config = dict(
    activation='gelu',
    router_score='sigmoid',
    routed_scale=1.0,
    router_noise=0.3,
    vocab_size=16384,
    norm_eps=1e-05,
    optimizer='adamw',
    lr=0.000649,
    beta1=0.9,
    batch_tokens=[32768, 65536, 131072, 262144],
    train_tokens=549100000,
    dataset='wikipedia_en',
)
Below are experts of layer 4 (counted from 0) of a mixture-of-experts language model. Rows are named router (the router's row for the expert), up (a neuron's input weights, with its number), down (a neuron's output weights, with its number) and show model dimensions 224-335. Each number is 500 + 50 x the weight over its row's rms, rounded and kept within 0 to 999. Numbers have three digits each.
Before each expert's rows: a language model's description of what the expert responds to. This comes from a sample of Wikipedia text that the model never trained on.

# expert 0
Function words that link or continue clauses in narrative prose, such as to, who, which, but, would, could, will.
router:525473461486547458536363523543620452525549430546431581414549565429521568484585459526530460523568507447431488508535498593493519491367427534449502539481487544520455557492515539513501485473480470463554538571557452518513543531439536524513492418555493565439536502554474494463408530552544477495461447560531549463556430513437414461557437528440
up0:540493499571531479457499429499476540549410503514541528475440482477467549515520611508437455459524493366480550567488486519473502554451393530469509440520475502491474368477497424436447497454421438472517448566486501420396470469458466511494514489437546433470449385542546488511489569530535443527498566521512478476510548474501412524467505473504
down0:562569453467507461446443469490441520558549567531480572438523543445523514512595529589499476543497477433556503553497499585435537518461523451463453573540394433534506446481559458528559402400476456463600441504477493493427511451431419533461524508476510567487553440540605578509543478578474505554564556480478487459547391511513505478510463461537
up1:456492535516393461456454435495512538550501528560508477451549425512513454511465489509570501476517418505440519512513476425512598542443515410571453562430557492441557574556382501544552458501477514418460502499544502471525486433468406448440349469558453412527544533518432569443544572387510489509514582588533549507495510477458487589503487497446
down1:510508511504463595502403434482579559524470511435397501573570495522516538547562466549551417499616427510419553564501388565546503581487538495582495493530530595502495483560533470535524415481491393496538502473511436472512479525458415573413435456518532571407470527463490373512559531502505521514417460481469520567468514497571482482441443498455
up2:597522571425444335558455421539522539443550538493514518402456513452477537469453565458502452474540496576435445613519425469474490517543390506534543566518445504495458478525583468399375478573445509475493466438494457442509521432460488429452514508539536485555534477442572487481576539530428531505528496514569459548529531458448469519556545456412
down2:515606480432489482464539509525540525520492421547522579409415544543412538515498509525553528457527601477539494492550497545469496608522509559523537511458489473443382554481440458427504544512539522510440543570521525488432523561682418502496507459430529476407480466534493465491436489528485513436438511507546560573454503417528460482541451540368
up3:544452558467497437562461384492555445477574404542496485525472513474496479512499474518542555571497454522478510474609447458584467473459489447512446500427524522543460514549506601556527538507495553452491566486443473561498542524455473494398487479478474446497533479459499629530561572416581403577468478588432502478560462505369521603533560472561
down3:551589574448528524503549511611507479486464384576561476426528474545487492488487426480516587533513500485429560525560481532446566467481476522495562544523504586525583472482491531499454507543498464529493546552455565569454488525504493531561464413418645514585532484566552441532478596505527398488540487531486466495435452434491480458397396544533
up4:568578512456479502601496533512505532444462467479510380440439450535454457525476531550547492444537496419565475504455494510513489432414451544506439486457484519590465517466518545584480476448428445578458520494530514567448556418619570516577534532607557470427520535514542496588478440561534473452527457546429538477480536538522535471482496588505
down4:603460469453534587511538527559397441510576503537493515523429539390589491486539575503610623535526486504454498488522556486562525426480472510516450537592498451536489489453455533487529513506524573480468505484577385506481527577495551582552573492453607513543510579554471589486591441422533408575492492557491521465477444519454472541492487499584
up5:469555524497517488415475476434482464510574474529477539443539497440537476551586563505433492514485526357505483594478462490553453496427456547533521476514424497414531529478544477517482504463478417511567471423476470551460495420481437442476449456424424411494449437584526561517416570477502448576561466513508536500424453459501404529552466469526
down5:445463442503457503503389431572425633543542476587503484404552417511405483522458472480494529525514390491530483535597515558483539506447528409436383463588409313514512473641427468532564453458595530442553435499456491522515504522470442464524476484440554518541476475512445594457573545480396534518519461511511550468494512491486502451443457469555
up6:578542471499459541488479464454511459444508563580574518498554462511456558532516534394576425548561454424595456512407475477505542481581532592409439450510469547559451409454546565481436410428478525517555559552483532523405513571457605520492535447462519491429491493542499557403518449446472472566543554535559496549574456526452459512490543535510
down6:532548522496544479609464450508465466482569492510592529528432518585419551517499475406451500542489471454460513457392530623438534359491534607541496452430562521576479540546536431512488366527528525500490482526509490485485552482480551478507418555562486475470554493493519507504554459514526507509469544493461455438514577526490443484422501484517
up7:677487597438420438521486554516408593516523454491460503451459539474529483502510476488524432515455529422552496567432482543383551462511482472477583540497561547559561569490459479430492449487463449443544481478563499449485552475510577424472536547472432556680647474468562545427485476485528542516539575510493471452492480520480488511512569490488
down7:364507532421457463488611560586561484553470525394491493547448523457528564489384567498510485530476455569510513477459458441378430406493424448525411420485591541522481590497505404490609517513535474604475482423486394517511517559495491444546534495497569448543496414541453460525476429543560480416463611558395476574493538498466490448547398545440
up8:530517489537520412423500625500466500446528440561559586499523413629517566585552543591532455459470506419469550456531456469517508414530502524494515506490522475498422572511434450478509530524387511492473490409543509493418545562534550563463551527532517522555503509481476532487477477596557460510517364534462418518495517457502515465457515525603
down8:501477509500546526545449476508461528409545560505465462569501525455561554552614487546498476475519540516624503550555439542544464607505517507388409416529495471577559464425442537386525475483510538562468493487491531462364493528421443499525404469428596541579461503516518510527515472441491481529388454454463485513458616479438464465524449499459
up9:476469532497447434471440515430468527586489521484495557474513524434558525515471576490477416478433575478496464447397473470479515445553593498481482427410492532518438516554505530465469404527454472486510518502547519454524548469485564563418539518457497505475503446610511484472537450482523561504506528498482526452539509495542512520455522445434
down9:538469513497551398502568422335537594488495509519462497521438480558493486556538560467447487506528542453515511579497404468444518485488478490497625508477531733592482551441530448518459592511492413543476575513583490429406540529493437525501566565451546493552494446464434545418480471526547499548455515512495592570587456472573434485504511481504
up10:547428495478445505592493528475406551475584413556495508429491483487491550569519460473424495527632500450483450477409461507467514481487489442488584445475556503579476475521502506553506575495565540431497410464553547569533654506501555441441543527434481509569555537409574508468438446509509496533557507494596564544429414471607571367508506547586
down10:531490505540537432530616587522450556503400524475632503585499497450499456500545456474543541423519504490477465378450519499509500487575549509454482484483472374495611448493454417505444574461510488585396478481407482523492453549451467372534573536507529525493508450449456505647517381451457465479504450456441473530501438542509553497499449443491
up11:462505518502443394471487463464520526507463473459487522523517533482553479440465555480398441505497518497562590470513479517473510535546557453596610534576601475579501433604541436511505485511394507490485518450498421555566514468459456435485533530460491510556617431561532464484568528560593502527503512485474565556538506521341414581450495548523
down11:497478598456451494599641535368462530587422469409411427460490559446542581390549549556494445506487515533485566443585459519433511443440508488483569604449513625554626531626545441540487520563370533537547497582473402503595491480529549486521512409471556456517539464532552471419497491573566468623516528474467478524457512522469473517481542465522
up12:478564514492520525519446536475498436551416512458548474503503495542435487560464461532474472485475552424581530494530493601505479518489412539566410471471523507393477401551537436522496549454471521512515564540445442488477573486528521466477496510473501451430430495497453442504422522542453561468490440457540446452518493476427398515398460448428
down12:600550476566508584543495547458414534488486535505524521459541555509487383556556495468545455551462499402508470501497498530496555464443499516494498570453567452546522492515550512552604505491494511486496424452457561510566438454477509451499573498465462496492507437459488555465509496425515565563451575445512495490548414532469506400454457459435
up13:578447507544468454482461508448546542595464577477568476524505505443565482452424516586498430463493509374428516465591480486495553510457522447584520452461479490426398451597569487496525443543529441540541494564463503496535415469499532483532519537460517473462553453617490547544532571497617488548577522523503479521481565476472406533504548526519
down13:598550369534497542476448499462496494471497552483487480433566440528481470516412512555485484448496472499453479487488582492431423523450496383433497573431475389504550503493469465538626462505444478524522536534465453529566421490537475484572530591522467465465567507464441521551493590548475536533469541463548366443488415531583470434511444541469
up14:569507591470502535539472467489523527459441434409495497494490601487472523474523462553479481406474441460396483530474505614575565399461491523532398500439567499470450474446554493472550537562476447526503458516500593478500477529438585471465570505522524553519450551502572598547517416486415498608584439591446519552374565548475479519519540486459
down14:496415460547442478495439476513483484483574506530514446473511522490422529528525454484604522459557480418562514499455515525517425528450468535435516427451544588481496562395459450434491534556477515464464540458475506509413510498549467504534451482508495476461551522527448507596464544468482441444586481485501391572429529475492408454516558609440
up15:504413538474456478602454510459428583571517504541462459497512570406448496509538506463558422456581518510470469481472505525599514502477506426500468474417475529528475545506506531564566394522489530462466483526514527527522580514503602554402557560481465597477547560416406352511464500483480508530519480510556534567516572505598535524414589450471
down15:594497509488496530556502508441450514604444447457549420628517473442478581594483431583476494547594528491513495436519456475549492515498499465475479508474548518511503473583492446597501524525467564556403542500539433523507443438534475524527520560490519565457485469392456457501508424558438509545418443552466535488408543591606545562444447522494
up16:542507531419509491555467472524528508589526530508551465518567562457400464512390493464500540417554430527510461436455475500504515391471519564552440533508450522583538540492530441570505522499549444447551471476442461507542541496426449456548499597487530507507513385543568538572478516431514560502441584460432496487565465482431499454450476584516
down16:525551472513487544461512666549518489472472441594496374456498611437523521491509579529555525490490477607490564538448547449609413384515514493535436404610453493506386635479416518464545476412535566527501503550574463543524559503491518548508509549531540545527450384433511518555430510516505497454395505541498576502510457541467515415544519488559
up17:444470490514456386430408520472605461482448469496500459550474491514588500463531594487542509459506495393506575456495491584509537537494579497458564511522434559486498406474521482501442529439501494532435549458440468505426497509578553463464503516500573544406434481507427565507554522462501446507492442574550511435512551497469522508488412476506
down17:479469446591524576455504478539478490461512517602440481436492549501475474537435529503490529439447499555517541562432500645603435473454529513469500519592492418536504496552558577484472558575446490444473502540459518439459541508415493491461484519506508544424414552519518531575558511501489508457537639404488487475529509487575546472429442514532
up18:538481556381553452466404420537481502529545453524543464550479551436471521495529484470520494544566490483493413562542512540497525448476544526538471487553532552501540535501571482509535492520458421469515454411466438497536612476414556465486535575559509485528497416528478546451489535428489526455528496577460474477533456485489437463464504573505
down18:513578395389476508453456514769552425551586462503397449454462501486525565535491445483532610493471467536464527463491554453515429566523455501519526483645441379541473549467542586437513491503460424505529513423536430500474522570453501511474400486618530521525481553542511509475492504425522488412452491487589519514519495549509532502574461594461
up19:525532469452522516489548460491516463516511609526487482534442510503568479444521535578483415497498508456496526472598557496515633536569495509617584603536513511434475517521538495453482531494476483508565480488439509524524493407498531508498414596593458491477491510554473398522500544530587496622536460537559583516504448415484513456546573547493
down19:553520391550588451496548577453470445560561594528452526482544533462513458468538485483442489518460515548452455476576462414539500606604591460469484563458522574512520446553412571510473528524418478518505520575494479387525510370505513492410475522595442641523576527570525544457422411555447454506521526482477506460527441635464459482512538527369
up20:479469472497460502538539404481561582530569526554503555456519450422499507411476472573543435550530539549477517558500512442602560486475562540518513507536572523486471535450503503580475457484510515500592467486612389510477452502458522508461492486481451481587583502511523608527636597469419459525523528443528474506487498498538413533498557511495
down20:524520538433498483513435451479510548505531507559520507460520503464561519453538409524592501505475450403493478440536536622509442501439518488509509478490472350554497443536530470501538439402519505547622507393545528550457480443459412393371488500542553534528618485455539574502516433487496502469534479533461412498455611562480408486449436399513
up21:518461605537436516506477566471448493444561537529439492445524492569492400567433456461640480521583406554561504542537512447462521516461471431485460432434543485490547486479495525477491534484488515477434470515572494591474482463510467465541392458482421489479526516440492512522500579423477430496467532450513476591411500519427418501454431465494
down21:510529559576493557543489567536456484482476526510534523469637579576549488534493489470489521457530486563554570484508497500489418498499468454495491514494534293469515424517499597479511502516534569469445485452492478575529406500446454499553519549554534516512506441484465483598453584450458503429516529396503522525487484579503576460510502498480
up22:382514474583504562510480570521530442551517533512477455538464557459584495469450531568486385459464456516512499430541535470505574585570454556610494532531507562477393507568476499529533529526498509509463450508546516510434506475539564590559539561561554425429538465522522449476538588488522533560521566492512540476509481516472543492461565541536
down22:522481444549509502514451514592524449496482479454422468488513518507525447506520511510448313501510573456467487455401547367432502499510454401452451445471566366548492458570470501521468454498505507520456524545617453496554531538476402545521440531477468449466504536458497513433408493496465562505491508508524492459550463637410533505584467521479
up23:593560455516474473514539484498424537446501402610553475499487387502512386514561452491509554490471514529556462612506491500577497489485530487395532485515478503534569557462447571510542468561597546520510498494505508418422523524590529477562460485584546410456428508492429532516574522525435552563446531428667466482518515547597509499495511467532
down23:487501466540536534442498435501463409468523524445536511502491474418512378482517543474533543509613491483478443487550555499489448511376492588545454541533462555453444488489455507508425458465542471520552512456374504458640487586549536517577426572459538483469418465516508473538457473526559483482425453488489470480446567432517498597460456527592
up24:505540477555464498415374532439466566555474500549534448517510445472508521513530497477526427521492365430645572485593475537458542491397519455456409521427493487558562488540571492520438401402517501505481528456529513425466441560489551474459525544488543425467512358452546510500506542596505552476470489519494460512470476572413435491493549415468
down24:538536601524516522548445569515487432571511510464412502491625511510510520460532497500443441456487507486553541392486586495360425445453407522483503590436517415530546492476567489504539500403507519491470459506473401452513528462510446492549503607498582491378511452448551585465442444541450515536477464484475491484567369515503456439522543464548
up25:447579571548491508487365489457529517468539578488578572436461541550560536508469463489439593565582539452497533519495517581559494528506464554525562461521464490490560447490592490486447512499486467461506461480527490470538540470492575521541533467525427497539524449500569451470532439480560529562501469523535538559477592493466559448498454514507
down25:546536456609533536485476559562462577496607504606567525469545480521435518600450479422551514444433506478509492483507539449445501493526507398450538560467540235469413513430461483479462500473540488495495468511514618364473497452559532369557560549537506574561487514532531645486509484553486490574500539459500503440479478520553488461580505494484
up26:533464540613505553591458476489477547398512518561561526452493515517386502529476495526516519595429495500599536481594452499453460435492545579547406537414499553556494458464430596449429538491454472594536493443574510501451437512528604461496454533541475492453543510484407465501486444455487533524555500582495567560500616433394519500456497398463
down26:565464503469549609500517495509476402510514465554516507473510488501501528550547499545489572433496494533495525445516456493543461409572518542494471532467482420413493531544566558481546442601572541532430468442428604550557526526520456565491493531511473554504493482496504476555496491471486528542521438503428592578449583530518487467493445578483
up27:592543534438480434517529435454510478520433441468599437478526533521490462549530474537503546480437512553454490560512332453500526443539459528548497440507406528467479490557555562420480470470447495531486503496427480515577470499465523469442434510563467544458474455552550503501593411419403614545503557526560528512555531466424482545481470428526
down27:474464453460401510466487503476573465498422409545548360465355529490427452550384516434570560397449503482411538537513563426488554459503520439506463484484523522396503493484468495561533552526571476565458442543506570445564557559536566418550584592530476597509460481490553449472421455449456433414444536450444529490501570545509565512553537575537
up28:481550577513475416474454498489503540522516510481523534528411486541446443534484571529502478542503569482493482541545492429419521487568544499537503565536572534530437618469464447364484455517413475481532553431529476426489436467450388477536480519519431533584544414558498552458533484480498502524463529556522514526469462475448494490500476543468
down28:468559541436493512532477490529557466540487524431486491559461522532486467550509530523441536562575485568475447572516429432529542521458536436534507504534557593498449563443547552423566505527519472486424559520491451515471504454534386516518500480361454484483551497519503512510491499504488388550467569520480559533469568489482503412472487610531
up29:496435515486505480518453462491555506448532547486488490533434636394544487503486570456516439523557545458515470554510473474484506559503492494464479506498585569490420498553514535511435491546605485559553565506545497520398568478525621405539546461533541473530519476552545446526544577532558454493495532498559487451523512511506463467479446573457
down29:606452416547520445468499473617399414478507516453455580494509502472497398486468496474517565483464533467404455471509536546599567529505482597487516500484479254476522444542478529476476425382487486538426494491477494464451525503558503613433476598551405466496477610543496551493530588549468571529512520525479580491548487497545500586507432510522
up30:570450456518477490530461550499487522445497564446597444508521636532567551517569524538532355360396564469531521395417514419436500482579527529523466437476494568472495518581545591568538445506450518577476527390503493503433458543477631529482435531527504490424493499522440491491497553453595495539600455513427528542523448558420526520521484456421
down30:525523397522485531450475494484426493523592520531534511368476453454469448473499534488459494386390466540547550505436512493403443526569466485488519556532443561439620573431539550537573468541541534540495527476451538520501554500518490471524513526594542435513559448514591426501538501520413508517448475478462471533517429674554535478507502541448
up31:497410526534512470548474520439460439575434535472405543512531427459515418579395532507472421540504506473518481476501482554535501473449500490522569476480470516394493467514512477390474582523448448428525551537450483536504498506465468445484532412479480547560526433529521408460500537514468456491468465452558602514494469527467488479422496565484
down31:524519517469497523590573460551509427465535423527460460474517555479526410554465470473457476501451500572467463447558470492461499506409506483412443561460578619484526574523475565504434540595456457534574378518528526534522480519496586467492496494450469491502531508471541518449504451503489392655445481517484537566473424513492587467489551516548
up32:626516593517447441436481549422487504551466443496389553483450512526520411452464514533526461445477546492557468604457463553444529496414408455442593496483687508600550583467499513493533478518510474558544523614503532532448432418465466426549513567566449525529485441491597502494505403515434539457463569475446481496425431457483557469483506464500
down32:447452595426445500507480445533516491512482486557647493480602469556456526493395566447526478496461508512462516467518394568495580418441455403497557510459580495498502491436458516569558442463557491439575571468503424587505555546537529518589512473454517436458525440556470509520573587477492507483569539499550512532412400533557502482507492518571
up33:538555504535517459557530479488516536512511414470475546514448405533389432466480485517463572542494502485456505478544529547461521474480439591494517536510470532469513549524507421401464489456406505574494541542561498439493535534442482517521428458539447486511420368533541519501459520541513450526474521530593510498490560559495511546536472520526
down33:466449384527495450499455474510484431465519511469431510502491482524452410578477566513463520540547548551544474635510496382514495521452467453554602515550480475534485586470508486421539616461482494434478507489502472400487551491526391518516427462425482600484543554465476566540491416591459456564514504538527651557585431463485413469498477581470
up34:486443504562495543444453528454476563532432563545444526450529431529526492495529499566503500453535513439569434600437549470546458562500531503565534522515439535469540497590510479528463537470460465465483467591534530553450547437450503463465474494484465543485488465516479491454435487483437440502494474428548453439600431416528517471505506472479
down34:535610516544488505488476478680431512473507488552524479556629500564493559529471541476560497444462452520465459478416547583551559430500543475505451514547429277490526491560428533463474501410475422480484484476531538480428401441514557413442554496612441524556508429504462606499541597425447480525464470516535484442549453487528482508538486385616
up35:490466527534494497562517535486476502501484457634496461473518519417372557483490600464532501484461505491482475473561517477555552491527415575624568460453484526423443491596513499495499606591546454533528450494459506456537536463507486586477478594589512460462511455488466441485446512498508444505485556396518467503502540467468476498480670491507
down35:491527508526518481459449540562489457440493480513523478544503565473551474500506476480437478460529556538482581445476449429494513483595480502609457516565413523474529472464538457367508520637486527460478580523458471496575462453541490533471542467476535541551546502600470453468516475590454424511542602512528526568493541458439519527536524498470
up36:467584455497500526481408465515522511496571550588528466531481480462452432527538450568541453394495421558532584489480528453569523545543393541626495523594427499371424492544533536502498467511427546586507523496474494474437478494430480513524517567535494526450521529512510535534487468547465606485519550417497532555481491462523505436496575520428
down36:544486444444465414577544458521547533536476548587489492402429555397458529488516595450571557463495449525516571539516570430583568523462538441507474561502417469459533519548395509534436506587501488463518481459591500455557458449409567499467545481503468531556499521612488440485473538446539524491552556465549475424484555541528450548576462513436
up37:513525526535429514493518439449510501411477491498612599490589495600468548438536492512395556542552537517485582526445476441497467467453495487575566466493528561442504572504563486571356559496491521443518421502545506530462520436489438533456500470479515459567506488461542455471479538525395584591465442576511515475406541420500513455536479455519
down37:514513468481569433471456530504451574528504499580613484521557417513435507479446558507563605504427479379539442438516551490547474538505482540498530513532500278494471444479504540533442491515585542495502487467538476508393497498401452470494546548500485486435531506500510604531462482470508529560475513479490502505451580465560526482503418465575
up38:461501488446505414508470468523488569489503407591469488535481493496548530432552475527504472425486558454497518430442542565484553547554516473482537483568493551503457509524477459596475494471440423457487635547469456473476544514452549464524522521480439478471446409465449551478521495468510476503431495443461521527563483486485483537497503483579
down38:514538475476509561542465511474577556493540570452557518504537446464596580445512475478546506483494486511500476518576477630454518474438534483518500513584493468537489494453483530563425545470507482543426622432444572532440489553442624456495518524516579521565487465503526528523589485526550476499552545453454419384486500517508524507543469446493
up39:507582455542436517621429548457500526555579546541513515492578553509529489426510452526526460562494483524476515521522394531505526418456523432608449476493590498610428522535501524501453513523470533523500403584618524494501480489455601493505417430417471458483508516476474512435566584445498509451534466581522464506562448428465510523477557483527
down39:524509462505529483425526490429547392481477563507547573546571411546517540434513445488520424415494459447405513475557475510532586514475553462511476557419546432514503543535510532584606544543543470388481483510506580533488481416512542458543465428504522584438495565507515493443520418529530482454521513456603431454599452556505422536477457513398
up40:552501560464534495570505497539461440458459490567525426480430513461433452558477446519501514504494488462494535348480555656420492472501444493442495494535568572580568589453397532405484486450459465493597469518520494537493421513543586466426475520526463579552433391484468458472517423543455418535560503473532520517409529451504506509479489388518
down40:491386519498507433457501544526494405489532511477472472628503454499531489504369502562434566520613583543463547429572493602576476414560528489459524500547528648494481495480547461436518493530503460501472543509442377463501486506551582544545474535411553470538599450490549559502483584637593428535534514570482424482529509464453465444448539480492
up41:547499470443463468475546462435458494475538419612524493468457525534538514539505535493610498500537505516565500532461465590536410462487450460406495459517459518483413510544554382439495474524572483515522468533460561469537517539505377443464516614511523418540577419588543508415598566495420539577511595454505476463482473509498472550490477480569
down41:509596487389528520473422485421546432432447521547523478492541447519532457412560539542441539421566484349588504467506467566515550490394549538505522556548436585475505513491529450558494417435538540508521521588439499553442543528479513451478518503393533504518496435439542454544571611519482469532541482483547489425587447483537470434437536499652
up42:493515515468471490525525484525410406434538550546468487453407492475505408508556554538448443562462540493505475509552533603460485521498560420520499519418603529519566569462513425470519483496458442531536381497500451509534505510517444540514466481494468486487513542540481439503489537536513439601579520415430438466525477520519410544473579444509
down42:494496466599561520550474501617619464560451552561423494459495576566535474495510458562507486544514493583515454493537528463406447522468547459471551537472490545532445526541503567436462449562498464472599450512478477422510475409463465460418472522481457554535503467522500554381466425566487412518545523485434605463529553495528462493509482585315
up43:551523531523533532567595545511390481547618492549534470571517473592498441498489452529584469511488466488563556492526476599426451513530382512527471520551478501534502496446545520437533530455495495558465483576530513490519507522441548437634383538393442420511468519448433423527546532514465514552433472533476500607421483560495518508444501474543
down43:516545537580458434522510576462490526544502481440548548456479478509450525425470580521456465469481488545549569493568453499465564488458534531455466539438517545534437424535561520501580527589476528524456492625456488523567473484483563541538481493475488509528433463478508495462512498437539565464443519529515567519446440577416459465435547431407
up44:481491527604477558492454481512522513544410458523507545508483459492446507599478483524482466554494520556557540487468506530489515455485406473545421500511503545562613576617398588487514496506501544480567473594617538389518473509511521597572499481523468469568432518475471494448491442501568508456512572465526513507502549515390481399510560396444
down44:492443439510473533451466544415441636464449537528475446473555571566431517495405598443451539491564530542530480569520435458492551520529552527540529450516438577405558427471441477564530510461478473413493498477519418490494531541511536421540443494532459388477467461521506460509457525441500461581428393552409528473534496515502471502437518527544
up45:533470482504409489492521504469476535550510467565463565549526480516500470477501537500510447493401486494539490519495529503556531442500461500442619467455510506432453476442586460472460474528550491513503633610444488464478441497568505427522471542394482558567444460471474440494589524434495462513529572508472469568441532447602556525525510526561
down45:480485458540478497421552471463597446372521537573517567398482495557576517467486362532486423444390522418458554567463564492486537422467462489468522533469550377464506362446555408545387488588651553522491440456403515503521519568553464445518503516409484612527490534506499498397534499532403587561444502471488534510463550539547519544463529489516
up46:582442528440496395473448438489491550541583455465533514481479588533478480526488506404521472534562590545424398566506436451614409552474535465485481523489449509525489519465513519479472477550574411409470531479486512518569549446493448483502477516436483528452573481539474505478483515488508626493524542565575534480499495582598461595568489507430
down46:403477437431465531446509428485503450456556463479432513591523406487522418521462480435591580532498458532511525546486501422430550593571553509539488456474503456477500597455511492450545462617525439501504523462436621537473480483578353533554456512459509552549549615495584406539530470482571468512487492444516506621463443441496535459530504609628
up47:587415581494462471529554503480436534416577446553461633514555556421519579463556541445453488413468473496472514563536461510533511521521468486527573460443493511488506556406509467522421352558601557469521553394524654504411505448489410531509496476551467481536500449474514459522547467481507561547538466568437588573498501412590537560469517471545
down47:520461533538534401628577543413583528502527568516483596494500421587515520565494455447512436532465460524467543390515382487470444551555512557416569450455452402570441437537501588530406523488516579533519509416522541569463434418511500570497481555480599437446455575476427500538421550451547458491598508509566479474416500444494464521412575489497
up48:492502515479452454446489553461500476437442450499573560501513511593494530469566543518613494521531523416633595544495476516481449458552519464459455543518487482482474474455568497556473560463455526409483500520557558503441515482495542553401545508464489474516564473520484580450471469534504514545464414502517541533395504448401421439498503423554
down48:547416535486513546557517564465426486520509448555585533591488518458506452515442497474550550574451542444577476545477470518525488522453525509521482448488549440494488464445487487407484476529520498555479472453567620548468481476372509573547517486457551486505557521415584498543532491478522491520388437359421454497445520520397587514543539480512
up49:545467517509465424493412438487563505515587588509463440476520484496549493438397513452544459499501485567533584485530461474550620398443509521499455455541565523488408497532483404500541519583485439565486512521520497568482497501510547411405537513362553534478614475495463481527514552586584434579557513524406499497485526503471595551439470454487
down49:546453496515453533507498487565517476440575458416527468518446500515503521450434444463462553507589583492519470547504524511446534391495532546437528412531505573533473441435551395476477478585561506542413567404526533463536549549439388470533490496383558495571478550427487547558651535481467540539472494492483505559474522592462478450451329433569
up50:587569551466482455501434454468512476485510498530466505445396510485453519593504485458571510436522539463510390511506497569500511436364550524376506506471543534565542556451479534445508459526381398418509431526551466484544502435550537464471590561471462550598551481540530529457502484509499534472549581582599510485478457412454365526484482495456
down50:432539535478478447400441533582570547499519422439434422435440522487458586484434489508525536482524474495475453379500524553526473371549480537481488445512590547529426538584591517501589471565521457527525439433456375468541499577527541542521491482510548512502481458556554450536479587427554552457457553532518457528501570506474459579453514505505
up51:453465495465462453612454433510508536550568507405461466574515489489462448547378507424540455504577446570487512408470475446536539506446497521470519468537526496465457554491437512461560472594449559421497485555530468472455527419474488446469545577481544441527558486508496446547533582439523384497529530569443525452551463469434483577407483542503
down51:487454517501432494467501418605447505461536531456476512471430541522483456568470433531446532615569526536544528501515601478520472547491525555464519455551576545493494513528490505502505481575539549506463477492543473502472502492512402461505484549453614450532515546402506440587565653435428506576428484568530490450399475559433590457483441491596
up52:535500516532477484423369556449588483437523468571471515552551536507529473495505497515466472430544487441530594513545516422514464547516428544510578516459417523543529494461524417543474554523434531547491512537532460445495448494525508534494396581472452436465469493534522497473476565544538564532359481502490539554489478464383348437459537526485
down52:556463500482563463473445513605540472468545445530412520435545542620492499476533459501521486466481552467523569463441606442513532559534435489407438498476458399614519451592530448561496405429363559528442541478490433532466461536524549598518426517504556418452473610419471596504442536508451562570451444500548582463533558529457498484549489542518
up53:526435509461546500519547578499471516481532412532516549554459413403512548558494512389494452514501462504554389437529450498488453482487438526459467525546608500542441561397535570499437518554547542496490494463513520550541470512425575403504467513529509548591478522538515415404457517431587424454481559488513454523486442480451485534496485530588
down53:491498478549537428515422522636470455569459505451574525518444400478459491524507475437462433517449488481475568541482508555437433534463433553547467524506463467553564492461525492453503446584504486532554475501601503485543529630471455592560561504594515467514562474477406564447422463532480571402548437639450614551541366519381574525536492493477
up54:538462529500510351458553441482502547588544474481549566470487564558612527503542507497507502448584478461544507504537467621530442456442570435477611448433504501556476440512543488563363530505474497525426506559467556491482530456624510430522515505483532518452494502455478386498533510536566431574548490546497545561592474484488486449569501508508
down54:594475561492472320536554483574471442469535517448545503425439526561425429572557523516522489491471434558519568415563471576551539479442431541463573469520512461450485484505406582421501532552465500425521481546502549549424496448499476478560489487508516440510381539534517537449538457375536491481485516569489549459560482524518470471435439550555
up55:538493528420464435494481499514445504485541446584606473487484603538492447519500501494589527497600519581480460415555491458489539451523544513472560394512555535586534517483499390479481562488428548479467572473487524521607519464471495470410534474441420534478526477420404520483489494407476536517519597460447431544507417491445479505423554524554
down55:503569465399564378423581539514462517550423461527467456423457456542557428533454544475479554461520591461529525394494521573475499523508576467577557485476545494526530446428458475477416508491511443552420513546517596554416441479543528447495615449472484478453472507467625504463445477471515558395571494492464454461559580467464492478494518421515
up56:483555531453483446486429471481467510559399470531506436511534505529511414501495569498448457494470439515558500473544471571520547493474562518492451441551491522429555553599534537614471503494422501544457494518562451399535519519483572471456473469491465469519412486440423523497587492500548442451468499517470466437560471447423442515444496483535
down56:476506428444447525380466496466445610509509500478531557446471463503503517540524484510424626474514464520517478539521482473624448589452471541506573590567469426499571430492466506474507604514487395382513510534556506480542416542385448487498448513475562560462457504503486516392477466457414463460580442446515421505523454465541458527515389511445
up57:521502524558531520583510490515488501440517486591410465473441471461369566484541501495445465489437567464536518519514544467598538539489457440451381496560512521430396533511533502553484556542557588518547501584542493555415602543461553512455525536542531522531479514458495404454501525504531482536574545445463518517361593515551488549440554445501
down57:505437530522543495482506545563392505456516452506457517556563531455550565535569387558504458459401535400463559405468421560546591462548450499475413450383449410505510430545548492416509542522435592485474491513443451439477441458503560550500543506430492528530552544564534589471534489564579548541537542517566543589473606480497478557525489459610
up58:414613496525460544606485466528462536481532576555492413448425526484603441483555521517492461482469464479528476521465567551521469551539510412537430466561518481439500570485502458480538512466528481581393474534599543495514581490458608435480393450501493542507602461547582506491519570601461416587489529485444557507522431477556412482481507549553
down58:528544489553535390537502501464535470476489502478402555555445535551577482483498495585520449473536507475466355525579617515401461461512564470476555511504506435509546532542521506487372494481467421491599438533489519519548513397446454497455510528522382524539541441535468616462466588475438536438566502574549532402567459593445526532484422555534
up59:524556513543462405558467557459557497521552529570633591498550499537578447464484435519506485501526525485554536467537448465564435504465534513543509510433454522546524500497591513491494555498461468512504570603541453369515441487655550470474495602373457380570515518518462491574417573468528583598450429595535522474496497484399427470439515543564
down59:604527402516458539566447530586507467451459408594474469464509498595499454456482462389507567522445531476402567498420501568466501526499548434493601555428540524485521527467496629570564538596420627521526521505501539494467462477550537544533498575533503562472503508448427511459445440527496518571429477522545493533545453533545625464541566581476
up60:556582511481510459553518452512487478525527412531534509443439388620532431548470401558457534473505553437509493577483492371472505409421347601452524515457492516492551524474443575443439460473464437519526441487477565452435563381488451439442437478571448566539436486526399508461487492556556563487448542577558536555509568548515424501452465548542
down60:524499455511482536512503496439463474535553525547541441540505476512504390493480501526499507485572571551564494565542414453421437471437479497526540399473495535515456514504549499464468462441428448457557536515421504516497469516488445500562361604462434539492469379507482533551509495460557442542511472540445571513494513469485453406514464501470